python train.py --experts_per_token=2 --d_expert=64 --n_kv_head=4 --head_dim=32 --vocab_size=8192 --norm_place="pre" --norm_eps=1e-06 --rope_fraction=1.0 --tie_embeddings=false --init_std_o=0.0351 --train_tokens=406500000
Below are experts of layer 3 (counted from 0) of a mixture-of-experts language model. Rows are named router (the router's row for the expert), gate (a neuron's input weights, with its number), up (a neuron's input weights, with its number) and show model dimensions 0-127. Each number is 500 + 40 x the weight over its row's rms, rounded and kept within 0 to 999. Numbers have three digits each.
After each expert's rows: "comes after" lists some tokens at least twice as common just before its tokens as in all text. This comes from a sample of Wikipedia text that the model never trained on. Tokens count by the router's weight.

# expert 37
router:439486514461516473507536421526529440551583472540475470501452439564452461487517481475471540549485468458459530469529516486528516503445520501508541503542468451508598482465559501493487505568498511528529486513469462486448489492519504487450449502533479470435509490517474500573526432488490391551439487523499536504549506474527444447468576497519478556491468519611504480428549517627512531488536
gate0:489480492517481511555488465424549506516458408466510479591409552493444487539504533449552553500466504550538457529458492444532535507549528516437400504487492522493530504490493496463516410506484482459524612546493512471466547520467504524524438515501549528510564483521514533492485491572450452588498503567455503487526457530568530514520521418522478523422494500531536444536463512542501504439477
up0:508540445516518485457509418506518468536473424518492462540520552439486505540489479494523524473456499551652521506464504441454500500539524477395437530540431497444545503453517467433507408462553488448497519517520476476465538518492486429494479529465525469522525507513458568486484506566480481579536469466452508468547473524598482514494496469433461476488575506488485448520489509570508524483488
comes after: " ", " (", "–", " $", "/", " £"

# expert 19
router:531517501446512556522429474439409497545513490528494515571465558497515521457470571506510498466465476475518497590392487560451537472528522497530514538524521577526426547516505496510535534479493476478487478504522576474468404534530509442582458472521526602493545498499462517532526485490533520547413498490508524509586460437482480446491464562481480488442494524564514512525499558469441515510521
gate1:528590548558522522524554539561539483530507592523506521532487494487541438506509487428468501562457551499487516434432547462475513478533539513508510589534463484494577532456503504510493464534493530485493501546491485461481485498470487480542498531455544527530472476477407417506609538516470584550534460472483499521410481505533561535512476485447392509578483522483493483503542451525495524481450
up1:544523468562586485552576521534545488507504582542452495509500550521522443517539522432516485545439524538530520461411479454480514517504521536526531610564495472464521516440490571532473459550525473475542486531526477479476480523440508509524491571483516537474491494497425427466553519490455526549502494420487537541403518475528539520509527481491409542543456452477511480473575520516494501548452
comes after: "\n", ")", "4", "5", "\"", "6"

# expert 15
router:524538481547435448558393495523511534555525467474564483542551466544557527567422517544488485477500501408462481404497508451497477507580489517489473497470493532520481482585513475474492566526502503438491517456477529545496497468575539504487492524448484395482531473410573514485487546494537510463480478489473478537380496514563481535518488534540425463542487534483513479527491473514512504506462
gate0:562450556495522473493463557568495497553570525539485496453451575530588447555494472491433499482535529536511501477456504506476496468449519482509558607500449485482482522460455527421457505516557520497484481512542463499416524537484539528561455535519499547448426451516506475480552486498485507527516469505460532488482512508454518545396544481543547524593550416519461507458525506452456533531541
up0:481507503517499508458470432515516481478423530508455491582474475496479476497471489489468546497511460511591491416528474474556470430512541481561432551508500488519486524505467515508466510534476470510505510523494504513508511580507488520406505476482441536531514465522456466528506426547371444510473436484409612505506451550461509502441477502537600476529569500489489573477534482546513490475559
comes after: " New", ",", " the", " United", " in", " South"

# expert 29
router:480465494517607483499522493457471592539543490531475500447543479485502465480546467563519503496517456500454494470546360450441494483514557509493477475420521497509474475434510552438466490496525480464563535444502492443501495454525523479529421493456523540509535490514542511572501526452508524416450543527492520523517499493518563421474482597482419438499450515502430508511536540534541496503459
gate0:520471600532493495459520426472424491491505571502471501513469566401461473488463552502567425420441516433477432489562570499526503505483444491555400548534504520506437533531453514499531466588492495488549466523486548499478418447465493460484486506525474547557515484516540561451500518501491475469454502502519525474520541521507446493560523492536465496499497505493590488424533489481508529538529
up0:473499492519512495487522548513497509479471547453481494503511540575558548517455481564435474523506498483517465475484462644493482473578550515520508476516494456445491514527551482471496551557505574414503500476496505524571533548519558539500489516543509524580536442450584517469503566534527546545460508524548467498519541453456493544526441563527554523465469522499508521494459591526473527414574
comes after: ",", " to", " and", " Preceded", " along", " Succeeded"

# expert 38
router:534494459493521538473502528565476502570470510544590543444516464502494528518431592549575471491474516529584546501504485506548531515479525486517476489476483500518606514494537507582541499559616499470497542454482399541477471502455568502496463552453529490502494511495529436534513510470526545539437477498558426437503481519496538423463469510513554507462479465498560474465557467456478534490504
gate0:514537471511509515518506518474552504522478520509528535501519542521525518562477567489491469494435482489557479454472431480533481523464480513508504487485584506510512565521567496504554538591517400544472482510503432473522440540494514523411538516494552454456513514518552553503518528540602528614565567500558440436453561503509501471511491450514564502456557518584548492537462496474476556516485
up0:482441508489513481474517519510453527483535457470441505526499474508485477444515421544505560495584506485455529526509563548432531488522535519498517519503418470450455461482447451474464468413490592436544530502537503536484556479520489469595457479476458535521518503492461488493519473455403455413417477490468577517527428514501503526528462569500464490520429497418450531491519470547535473518531
comes after: " a", " the", "-", " and", " \"", " ("

# expert 39
router:481446509539468468559498513537506501579561481458488455508556485510519497550518458519493521481597533411514544527495488557522574505537525485479521516492480555510486483499515558560454509466470461565506525548480526537474485535538531432497521506485562572488481521476398474462561520492497490511546511533501505548481454414375512517501535485407554404586527459492462526517524499472474532474523
gate0:497375478544534477496500506535510511520552430461490470520474544457520448503523441549443447414543515496386484465435463551569532521495526501478484498507532540520484459445513512572497550481436539585469527543536472511544478508464532517517554532507530551474467554489407465453502500492425457485535497534531544492500469465493492509506505536433567509584487535514512500538519472562462513521434
up0:504495516559415551479421585503510503518417524523465414473489533571475418426508549477589563467465494477521561458551435471473477458507494507513499474495493471507428565546441499553529503554498513526538456501461504422470492528484472585477469454521476493527508515574547500489393487518524512490444501541521465502474531510481488522452514500513516471403505466509557502532513517453543512496540
comes after: "-", "′", " •", "°", ":", "Personal"

# expert 22
router:464413501467452528512468451538448416530502475491416477514486541566454568480512510452476440489484513444538419542503484470525526516544518473532431495530503462549575424519477454481509523494499564466555487492478448436533506490494514550402396459459509473494478502481436549491521514517502522519496498425558495425514488578458530546483435507510434485493512526488427543550527519487517499535478
gate0:502583430510471505435386466461497548508449536555474485532534588499507491494488526507459445505481467480450544489552443428595520505455496524517456503505455531554490495532557535488519464524461581521533483493488521470471546490513504559462460489528568485455483529440490544543454551416502529556491495467537504529497542448490536497442559529531491454488540497414456536491424506487572532503457
up0:569562486483465531423397491536478519505497518530458525546567584475497500513526476489496565514468514526483527487561484438566514537476507490535482546467441488552474526574587465519549472517472523530571457463517518464528545519546479534505469455497560507470490523440503535469517528471511542492517472406521454495443568472522555513444511505537435434483531496384462473532503435554498477464478
comes after: "2", "0", "1", " ", "5", "3"

# expert 14
router:512531461495493478556523431567551526386492482442497521479466463534532485550486555420485505432452535547492497531504537429464473498462473486536477489563460556501482510553518448426415418543514473505430554557467500460530523543486459459464532513438500462441500500424519526513501547514524469508509527498496541506561450473447536444532471463492483462475543492525495414520491581486464492433474
gate0:530489493471450445474456543524470512513538387500568480486550519508503443511490417495530513491524462501460495564546499418463463529497482581509524506483490558544520477553514520527537469484433435478482515503475522466493378520511481449436510486476562549526488527501515520534480554552514460535518583564567484479411442478483460504509482447490470503449493499484534536506458458421589434483511
up0:538502455487516457522552519513568466508573529524447476516487564492603479538487501448514503471444510547458491449467439561502534477491474458520604494506470473418427527497486477470489470587520522578502491495445507561468467516489566506489500551470572498521393539507490442543536535496547505447477498501500532471538518469489519515474450488476441449432441425507437550520495475519470473559464
comes after: " the", " a", " The", " his", " their", " this"

# expert 1
router:506521416499477477465457493551543491547470475564515475490543572526496532515425534532503480529567485473430513495470518589403519468533549455558540397446549504536586531524453528476487504499528525491483494454525496550571498430524465544479480475528445555491504460509561533523443482547526457481540495460469478523498476507543423418479541514504475480451555512465594469452528501483544509517493
gate0:515521444449476520580504495469493466480504516445553489450461528443578492471505460494507560519519463489510447453491462546525524507573541542441434392466461532543523508513502453529452469426449518453438468473567513530441585494486533546509502471512541563503475478476428454462514437516500453472555464478526601435481488475508486453514488460501515492440508521529477534525560445551534507437527
up0:477458468471506505483477450531492576487549622443521580538453485496501485501514499498440607588469438487520500460490538509508561530485589506461505475464560563548520428522493447470506431483462476510479518483510511523462529468478530470511486453452588485554539462458521480437430468488492503475555481455590491450567490471512515510442512455491568526518480447533484469537471463507479506470471
comes after: " the", " a", " his", " was", " The", "s"

# expert 4
router:471534526500400536485471590519536535511445524455469461485549439509492571525545491516547501517431504527501470526540518475468420435566534486446548522490512534498495486493460507547470480510438450488469470506500523552466536625503533561508504532425458472519448458454605460519534499513476550490564492498525456507469514451572477482475480490439511427504446483502491467541507435453508435525539
gate0:486511440470478521519483529499536557520463512452463410515484461455486578480481464450413421494452525546461445471581482445497490536498471495440490501536528454588447476505490531472516518547490479551543512488504525458491476541490531600511479477451539526497526529557499434535483488469450480457477522534603510469479516483412483507447494471457579458505442537554540464420436503485457531482493
up0:512489519429512477534448431516560395512572546530492472488473471509554565524530530527507499428495462482453527488502451532523537518509513513520435451570522444572472457483557531484504539523486432494559471487518571498532479493365536472480433500504519506451509457519476573566475499433525494502499504558531479509465427524491458522462529503540547454487440518535490417447518437463493503520474
comes after: "\n", "==", " |", "|", "Early", "|---|---|---|---"

# expert 26
router:560472472535420548519491530491550483534509481450490500519465556495409507512435476535492513474479586504471559489483539522509486554495501602494418451573491571487485532477542503493505437524446521558508466461473515476475515472450498518439524484485457588591440561535524508433549506552510506556537461540461521468520485560485583494455506407523498536518485561511500529501460524462449534527485
gate0:484536458418555526470471482438432522553502521467469498487459495468487504560477462466461571495444538492544480509619510513606485472454475542454468545567492502506552477508487505517489485522517564498582555529514515439564546481512477497462452483522522482484420535423567475494425478484454491481447501513454521471517467537427468478510510500454422462564555540474500452521471573480492484522465
up0:459505547555524430523511465509547466487470574516524496427514438543398467587500538436468474556511482508512486500501539448482475549464525542502513517524478485541457478494544417467539542502531481477510461530427519521480512471464491501607429482585497472502522527501452545520485437496511423400507543518495599455511537484522473557516494567447457510533533501531511522466491512523522521561557
comes after: " the", ",", "2", ":", " of", " in"

# expert 33
router:499511528539530447493524469558481490482464531487641511451495445505508525473458476563402552431431526524472431493411523523545497471553501456543542539514483463473544511452509504546476495580555440498549507526477530541452458493526519480548447487549555479451513591493524505470560553538491512565498533524533542544493475469504484419492537548513527507449490520460487541496558501548468477539459
gate0:519527456493492481525541527531452467520493519484489386483487488535611441546534484477461539520454486539438477469481448477472562535428422522480553562479455456485502469456455559529507505539518477543504482534507518454472523540528487440489434528514484473463388445525428479530562483444422499491447492513527467485468561546553518537476447549507511409534507522506461498478466505477500581515481
up0:522432484453572487452430504448491525465498505518475539492467495501442518479464494490552535455594442450565491543524489538482467484547507477524462549589511488424555486502554535522530509504523505513540567420508426570515493442440521516476563460503479512519618515520509521468427553495522468524545449497520523520581503439456476462504565454512533484423448479521524487537551495507509476454502
comes after: ".", ",", " that", " where", "-", " and"

# expert 62
router:507457491503499502502507499488507491404450526493477487514488494457464553516526466544469554493498478551494515521548466453538463514458506507556552546515469473536472521516494537421525524488511515437430463562456453577490416500524480485573442507514474579540470449520483490468532495465459450509451527622537534587529516533529516565497421525564445534456473515523498532487446478455383526501544
gate0:469535485479490474536483537470456469547483525474515574526527468585435496489502498532458474563416483512466465532456431547493473520477580523516543496473530466490581544493499494515523618556583497496532558548549470565460472546469477563575488467494544441458451516526534514538479469514523443450557533526530492498532561457554581510540415517554495484504501460515492475516442544534477511504513
up0:485543499482533567473486494420438503499547502513467552478504526504481452480570535437510459456426496525492489525449450524473478557585551522539503493473457505488566523484428552529545545448543445523510523494507461472505458605475495474537537512473512485507444542524446508471466517556505464508521495529531578476602454490504555473531421502524503552487515527510433517607442551449498510434469
comes after: " (", " \"", "\n", "-", "°", "."

# expert 21
router:504512495445455523445497503488514558445499483467479616558481503496510536530535578528472437513557512484485523529507536499425475523456534499536532549516434544466496503513503409420568449521453526576569505445536475539459490507477427511490504510450576545513497461553455535429508510492524453559559513557508470480486484493550498443508450517565499443496494530515538600487460516490542460456470
gate0:553514518458504482532513453456505513466459455478530538523560464503558481493526475513524448496463557512471498526562517453517531423546521523527383521494509463455504555568577517569479450571606553487541553486526488482510527484517448551496447499506524510469541488471468513494434456549412505455453455446418485512551493532468427535482456517492461437462465525450509530476496494514558495459432
up0:531509491514506523467506476501488488487475415444533530517521512517434496504539455499540512551447529529505453557551519460577554471471551483556437523501502451472497504504539499546502513518553421471470598597450491556517507444545483500482446490457480525467556561462477564487460495552512515440522430468480513505505431577458444526472526490423458478430485434430570433499498449525500493467520
comes after: " the", " a", " of", " United", " in", " and"

# expert 12
router:489478478379527494515466520499514499471417507463486506472469466468461576475522451473459517492464490626411475532499517514461384525476471462513458549512487524490503467484503495472520520520561560361455463462501493471534454544471483594499502497444461387495492503437572547551480503544506487509498489565511477477476507517532493520478481476533455484496469545438532516497494501512491516473535
gate0:467580604521532483481515527392556495545464550523535483415546495522563524479533417486519491525498508448502492455599515571425530479520525455467609501523455465534474524558458547483495522484517549443446500445488436509550501563486508530508510495499508496495529485506472566487472459517538545519492509523492515528520520416483556464489425533486449524447481520457498405542478506508511514481493
up0:463468522430461487472485483533509491423580431537501536491446488482547460501470582490452464549509458492472442482491499493580458489512460541534440443452473560479603504451534468471487566444468505517493548472458462481500450405520508469480501428554454550512501512497567493468457509530479533482471423510471490489489529491494480523486587547530576550502471561443551538549486474476438532486525
comes after: "\n", ".", " |", "==", " ==", "==="

# expert 34
router:458519488472488441580441479477550518579469482581491479440489520494492551506408457525518503477461465509559412484519471415463491517476476470502446512500509473525436500440449473498499429468448567456463505506488426571507487471509528513570489544495529530476538432595438542473500458493513477499513516493499512480527530540472473529459511438448556549514424526476458455473525478464439525450429
gate0:514445475585495452435481515502525562457455474506470426504529463518489500499534466470516487470433450549494454566597531489511475518404479477488497495516429470496521473500549516542530530481522478432465541502479491496500483539468504507535392527423546479534483510529521510587490471523448537577496509452480476497423563491458535485479423458449497463508481490510491539434494407468479447574554
up0:479530481448443532551482427445469574560478528514475477480474525475472506477468485537526539503539479479485564456472408536581507523573535501490430533506477556563498513456449531527564432520527481536528478491507413520562545457454443489539521461602469444468505458514442546445490531541489565501443477457514546466514514506454505534567520501557495518493539459504439489482439470516505512447555
comes after: " was", " is", " were", " be", " been", " also"

# expert 25
router:530447544505568506518517504501463423581477503530464567450536442566486503488564478527455535497506512454487545540532496471538516477483527536450507524590544492538553510470546493550489519520551457486577525494472441511560596474422506568474537449522424418475511467521503502502500432484455469466494470518451498512492526525434446546474557484590472479498473501463463440523546578513543523500523
gate0:454401477443511459546460498439550520459451513479476558498501485529453432445439484488502523488566476411556464472503502532486537505491504529484518554583493562550526443542483534474504585536517466490567498476511512468596420512519476547541519470496517461460520529546398490524523479562507499511404547529506527468509513486447455495444485492515463548451454490490470520436474421505513524479512
up0:461419484431490458586490473428553534490454530467467558499458497509443431476463496466484507450561516421553504527534521482480534512474524548463503573562514544571533455546494543448552594549487461501505508503492535498562490478511473558555482488523520453475529504551439450551523473542497505496402551511486539481555511500431463519416486500525454527461502501440480515458473426467501509503540
comes after: " |", ";", "|", " /", ":", " ="

# expert 32
router:521454478490585501520485533439524581508488522458450491469528515583552428555549510437454469529446495447528452504512540581539545428554433551552484558529536516515532470492497484504443541443534467496548526523475450448497458501556523494511572543520493487482551487517491497424454505547502502414513508415547566494498481501507436520518544470532471567502462540513456583505542496513537508535481
gate0:467505483545531504374521535462569499442510445521439479511545509508532496559466521453464477486513558466488457487483461436509509565548543536498481508535438540521560550467501454552558555539461572549502535526459464497542561530548477475431494495492503468501463457503527545439468561559524435521426541460535562437503557434505544519475538541561510491506537480500498453445488536550542537508514
up0:508527493535506483374587496440550511422511466512454436499552544480523468449532536402509486450451503484482473514495473488505507537518488528483498477523430569519522552509520514558555502527444591534476607544496468533490548512538480483481486510468474432532475435489536542469457583501540488489437500503518536422486569464523546520453530517551513523454521491469564492506534519541572522480496
comes after: "1", "9", " ", "8", "2", "3"

# expert 54
router:526495505560520423504560540504513499487438549524504491519508469539440435536490519530456494549443460476526446407561537504477512443450542485475520408502539440501524458533526475565543443485552519506514567512526454488474517464537513520442437479524442461535526519541587453553489503557504520435493475500477477506433500563501484546487492430465453564510469494501455577465502558437554504532438
gate1:514536486497471470507605497455467498469558570583461499570481486479469493513426468525476533472497490466477508459479508559564483530447519516568509558542491570476501515478498504501475489497523545530552488499478501467529526513480499434503506529519554612487493485407482502442551540422470581532444506437404527433454541512461529455490509454514467546481472554508569462538536484486476434480451
up1:530557545523517500511569513517431529464510581529502495573531540478488512540464475485485520487578502468529435475389464553511492520471474486512454568469503553477536535510450550513486543475504473539538512495463520458532536551506445533493501506505496600472486504485541445434564494460498567528474505468371572444461533487494530523466520514561493577491522542540544453532567486500493438494440
comes after: " ", "0", "3", "4", "5", " —"

# expert 55
router:537492559517566563445452414511467464499485469486473492532405486432508408456534566563516483539610514575415447563496498449532502493498518518485457501547518552466475513461493526537575459565522511477570513472456542506542497524542521480521553471481504490528537556483458536526520512460443482544529496566506579467524450493491557550541477517547564515481483513467554504488509498485468452501511
gate0:484459525514550418523497427468428502517392491503505568522448455455524540415426511575457469572524512509486469552543475426507477486455490544538481559472537562520528500496486509481474477466530478556466468471457502474405474498541504556469523550451538529553486531448508424582496506518464491531525491477468538514563415468513485548502503433488521494483439469557448514487503496495443526526513
up0:466475525543513482542518404480459486474436526493498497543472463504485538465466559604459519556576476482457552533516477513471472465491491541554502553506499528475539569468471527516507480530572516508481471468408462542526509517566487503467518515411510494501438540427484494580472483514455527488524537446435584482505446497539501516478514392493494457485395493498474485473433463575489516519471
comes after: " the", " of", "-", " and", ".", ":"

# expert 50
router:519446439517531489480520483566505562445482505518520535451513511465524457461483497469448483559490481517587542540481481579491463456576437518441525521553500517427478456486517459494586551589510446488509505529476569588464494452485497550562504456435430464537490525485478578534538552511513495508622504480515507463471506490547454552546488542477505551464517514505442484523514527504529561486491
gate0:459461531516524501520497452506476474518520541477512488533505530468514532453483536492436474506463517428512523531472502541515561593452528522482514460473597522523554441540531453555465517515546485423549433533537471486500489464522566536495430487559584542441464571453554504514516456457495502478532434448477509432505552478567567460517544462525465452505470536449509476590476427483499514459557
up0:521502511527540540560478504466496430529563551466512532515548498528501495458492544475478467505476444460554523456521493514477628507460528549456534483465472521510572511579496473499433552506451500483545413495481465523548471453526477455498521502548554521523498547549471429555518476458518473534500478496504430522520502506450567439532558494494486511498379496385522472601484501466512526475478
comes after: " as", " is", " of", " with", " in", " for"

# expert 40
router:520480533425441501514512517505466506508463540474479531522474564441423535544547585584486521588479518442482512449516527484508522467536503452519502465501481516446473522492509508511443509501582530456423459494467495479501455531416492446517491533529500501479518572457452514562424551506527507594486538459436565561496509512545469563540409510502533512484487526498571480567563445473467511524520
gate0:488572477459462600473469484505523427517471543501530496419529502542483478462581484482486449463505534442560460486485503459475529547524527520609502540467522508490496552529481507450498431577480477491418527514524513520478525520498555531525468483458513461563544465470475475497537458484450550462593473456584459549485436459489492536546535566474556422536523480442522551490506552512535514526491
up0:466537522515526605468459510489490511527442538510568510479520459549449513504522504487618458521507505522506467447529470470501486515515551523562615452483589482496447573507542501447427491563487458520494439519464489549487520517481515554533452502436457448485552491496436513513604439486512548508511497456552474507572534503432501436531522531447529534497463489516536571496473493516481504542504
comes after: "0", "1", "2", "9", "–", "3"

# expert 5
router:663438519485455464436528503467503507530490456465498529513506483581440490451488482544561509459433532523512574518480522474529499489516484494483534503479523499491456540499441517498571471542493524493552456568481505478428536505507490452510528498479506465538575509489440472441527465438474501455481528440578552555516465575511486506551563489533539526485596438479437520480494432453502500492482
gate0:492480494510496538433508551477539489465414455473501457442542496488505471453489441434441476468551496515503459546531506450509511529510549546479523443504527519521556514480493363552509439547449545526512500505529524439455515497447510548494520436551543480464497480539500529423503435567484475607520466536513507494544570484463502565506513520434504500527481454479465511516530598554583480509529
up0:503496478510469538444501498478593504497539483536493506489500506489505476494587466491517509475529542482587524471475540456474511449510615534574495575471476531487380459505541524542472482429490515577512439505524506560583464508475502455521514496485474578493561536492478529492526410428527513538541514573469489517458461456550466483483531519426487483588492460480499566517533441463492492488481
comes after: " |", ",", "-", " the", " of", ":"

# expert 43
router:482512514488468563506544414522483508475476458514487518511487519572440540498463405440463474488408494501493589491506525515542479478535501623534434528529547454438516553482520546513456496489541506495498495449500512451471410542484530468491578536551559465467467491510536508552483502429519527498472476497506567468506531517555543534562501580451483465499474527472422430454491530449474491515550
gate0:538518503461532483450420516476558510516524483564574572545581529513496534553459492464531540461535537457580554504487415489506492510539498484515521489473565476461517489554477533481522518484514483472536481467549492434530518493486456522506598513492450503473482453503537498528512569505435532449508475391483446456534478499531536431525541500495475492512479541391536489488523489554622458463479
up0:451511471521499535518535512484447533541436491546463383486469500463477490532527476535505437496520443494386507476478521561500525527564423571566476511526438465517569488496533559525482513555497454486552524483472487588520453518462510506535486487495538441478455548544495532548476559511515500513476524551523503474529536477406475492462508500554535455476511498549429477482460444427438581511544
comes after: ",", ".", " and", " announced", " more", " that"

# expert 16
router:501509518551440402441532459533475548545513473518466536504495493438520481535525431494443521518492508450435537508552515443520509552487440473556445530460473523574494607469427484540537478446500516459473482484506454506504508504456496512477431476489488507503542536455521486502549511475572453465422443543494439520497523565514510485454455471461510549555447587502494568429464560504534468445536
gate0:523497589448512468468478575461480537539469393458463491453454553472477535429446522509476471500496468508479482468549593510537534577523497502491524519523440535531525501502534481541526468506446483582519518510431526546495404442477522521476488431488539442479507508525505540505492480499512555535524478539543482463541475473476514451547497397519478542502546486545480527465511462414500517603565
up0:535512576471528483482471560499476512556445391489483500469458525472453525417434536503485500504490455541485470471537561529560537577513503497441522508508456555501520442485513486563550466541443460559529517500439526535490395448494527540457491447479506446512505516503506557494499475513505578512549499529534459446556473461487486476543501422527479531453537476569449540490524451425530525570548
comes after: " of", " in", " to", ".", " at", " for"

# expert 0
router:481459491450537500492504465471497479459527495459443555464492538457489449506499444567510459547510508489536508418524519545449510492424490481461468480457499499556516466542535524463525403476443513541467552550487481502516432512527544464476508486496473445428540513560502472540444560462535456516526482531436472485593471496458544558487601546529518397506573506600477478492496472438496457506514
gate0:525541498465478455522476504525475459596553513494531479460551529478446478461591535524551480533509448474477539516435476530523502455484489524436511489527513456584534506440531504561528509439494538538552495538567486533494448575452566529502484475529459439516465533543441422408533448556491453477492464543501489483495490454527536563455522492529528497456561471459492468534508456402468433467527
up0:473456493434532478522459508540477497506537506483497567487524487503409512466555506489519522510473554479550456527397492476573532467489535544515526450482495430536503545403490491483550509446520489517513483542469450535494428561497512523526473524563505426504444516501487552469539508517491363525526476438549482468555443482489576543472493497582512530467511484421487516499534490483503387478480
comes after: " the", " a", " his", " her", " and", "s"

# expert 46
router:500468489490563528544540544504568518529464528510509602469486472498521552516520445555490457401488495447547441462451506485508488566471549426533529489502493566478432500573459506470547536474550501437413517500492522467497457547513488479545566446563522476581497528481451508560539562496526550485536495499513540485539513572540585508524502497548427507496509495416513498489533506421485493486537
gate1:431530482478541541577500503459553505481501489530483454401537494513414428462488509473432466512459567529504592612591492469521501452437473485484520518528538514532526478481525458528479508494497449491525544463512506531502509483509428518456484492493484490500508471525519483585505447428526564541489452531521469511528480390505439529533538566541499426489531498509515466464432545518553553495508
up1:516480488523450446479448525505515475530497524441503525589434497503513583535530460485584525475557484443521408421414480555495588473578494504536475440465473496499481504503456535454505484522500529507506432501529506439469504492496531512480511511537525556501473468468465502416521585559476443448559526532470493484480555570436533493524496424420508497483483543444474556488540468499449498487492
comes after: "1", "9", "2", "8", "3", "4"

# expert 20
router:479554564515554488580490499468539498462527543428616561496527486458497554452516529409472472542479510461562521486461530494450528548500455540536423528491522531449504514513516541463438548493500481472475468538520518492537471461570495470486545500420563491527543470508423489517562561500526478397542506427430546516465502496520494541499484508523487431482512462455571539521530487500553543526498
gate0:511550500488541525493573507386507478506594438509563493545534533452539399529478489499487433427514479515524511507459448483508469498504452474484577512497489553583555532472544491539416484503487490468480480512507450457539502484474492481514464458503518481444439542486509466463548486555545531432506519506464434531461449438493582491584538418447561512528483500500494512456528502467490483569482
up0:524468536511497461540489489573461510494435495523420521472432464610428581512506483474461516509462553544495427502522531504529459470505582539521441539510549493442466467488481528479571483516464509566512496526504573497487450587461490543556533546538491508485523514561451485506470436464461493528493513506462531442545474553529453576406485553508474502451504525515516577471535465527564499519505
comes after: "0", "9", "2", "1", "8", "5"

# expert 61
router:465524567457528566513491491523466497448460484546519520493541484547524534550522464423499531446502480540525439465388483457584472503533544540516522538517585553496554480466555560473526505432428565551416522581477537453472470479442520498430472497475501495483558483478528495464525478501481501442555490490457458524449498509438487488426461492535506513531579537507518451568487458547527502487492
gate0:519445520582481474531504485440475527497492552496396461473524532484473432547537469469495480452515505559548521446476452573469447492450495498501513439492537441494478522451520466534547388500486498527452446443609539555463460475576490563432546460460567548520468510474530501594482509540550499484537508428506477497476531510511533486529479553470455524526535518528481539519542507539551515488496
up0:530504487497510471479469509509514464475454379446521499469507542497558531520535502557533486516525527477488481426530506426553492443507476511502465594405429517502450510522495478513497515500542435509545378438530495501502524494424463457547472529494437511498527446432454457513560481531477579538468513536450482475490448462523491565458521500483504476449424548450472520514433495476541545491446
comes after: "3", "6", "8", "7", "4", "5"

# expert 44
router:473440470561514510554505465518507449587548488478475460540537477563528440501514492458559550533524465394479553489451449547496588537467437501553492490438540479528480498462519531494517527461399529580504511553473468478515551489536516449483502466550474551477521529491463522424448483430526553551474480517465549497476491526499489521492478522465558476481603469505508561509459525556429537497476
gate0:458510457455564480497492450517474461485463500458547453454475528502492466599512519510480518502539524466524504444508509536527522481493454422514475540507492490543489526458541497526465493499506462522532595494477524508434542433590534579508546518422494488513483547452565462454525530425442562477530521469467439523454480480566524553550545427459573422541506475526529466443521420478543523457478
up0:516510497547474489505504561507540514492517569500513559559538470530494530407474508525524479503489452526501528534471472448443471513553561525530538480470503540463516487508503506442515486535511543491419447507502447490556425550421410445504481513579529534508545496510466585559455475556506409533456460545566566510533524511462472468501501550549480531499508525422484536530443581551453481566511
comes after: "\n", ")", " |", " =", ";", " information"

# expert 56
router:505488473561470476445500557505498430475478512491513465479565441477495515467483480478536520547531471488508465443559512496548499445514540524486570451465471441542464487522546546610492560486494484493522468505535539491503558453516511615497522544537409469532508472534575488501532403466472544483558476437504446503441540484462486444478489510466484411500576505412470515496525526485555452529461
gate0:457484543521564561540471426446484507540562548488550470505505470497516548510488544523482487553486510492518500492466464502463492492472473504413526449457544514572461444492530454473539570519484440511519543479530571453474510422413514537544525573521523533463521562491530503570461580519473520485512473469464508438525488517428472534481533481580485496598523460494493472522530411561529500561559
up0:498502403466440497517553586545570494483494588533542517438484513501439527484552439517498506538559511508524527485512523482550574477517503478559590479567460537454500466515480584527499530532407556469525523543439499487512437502493543504475496474513482482476445484494419505443451456468519421440484554477535516503502475580536487433510519486493457528448449475491551546536470493443509518484525
comes after: " |", "|", " ·", ";", " R", " Kitt"

# expert 8
router:530520502519512440499551577433594525442459519546440499551464482534474540458491459577487535446584539525550491515572508481488440421463479529571466554484442567485543534520515482530505518457516455488472448457528512444544534494502520507522508464546507559430577554518480458451483472515485537546500443435444465548490535551491493553480523520471570467484446522496490473541542458547495534482496
gate1:523538447528482483522551479500523486536516469464470472416487442471522470496465552517596473493551516562528478491551493554518507592426512527450513527512467495507542463471502489522561496502483470538396399505483539529503462481490468493546530461527450543520522507530577492474482466458461584522529553497429513550496568530547437527474593472441418526548439445519489510491514535495482462548514
up1:512503557434463517518493553517471490517515455469524594493522506498446480472507570580509577496557481537502519487540508547546454596475492527457512563540439473488497418514463516492595477442498462539471484458500561527501433486448496508603494425524485534513445537541560492456532512518503435546519539512463478470545545519541499525490609515471476545476506444478497507506532542532531517573527
comes after: "3", "4", "2", "7", "6", "5"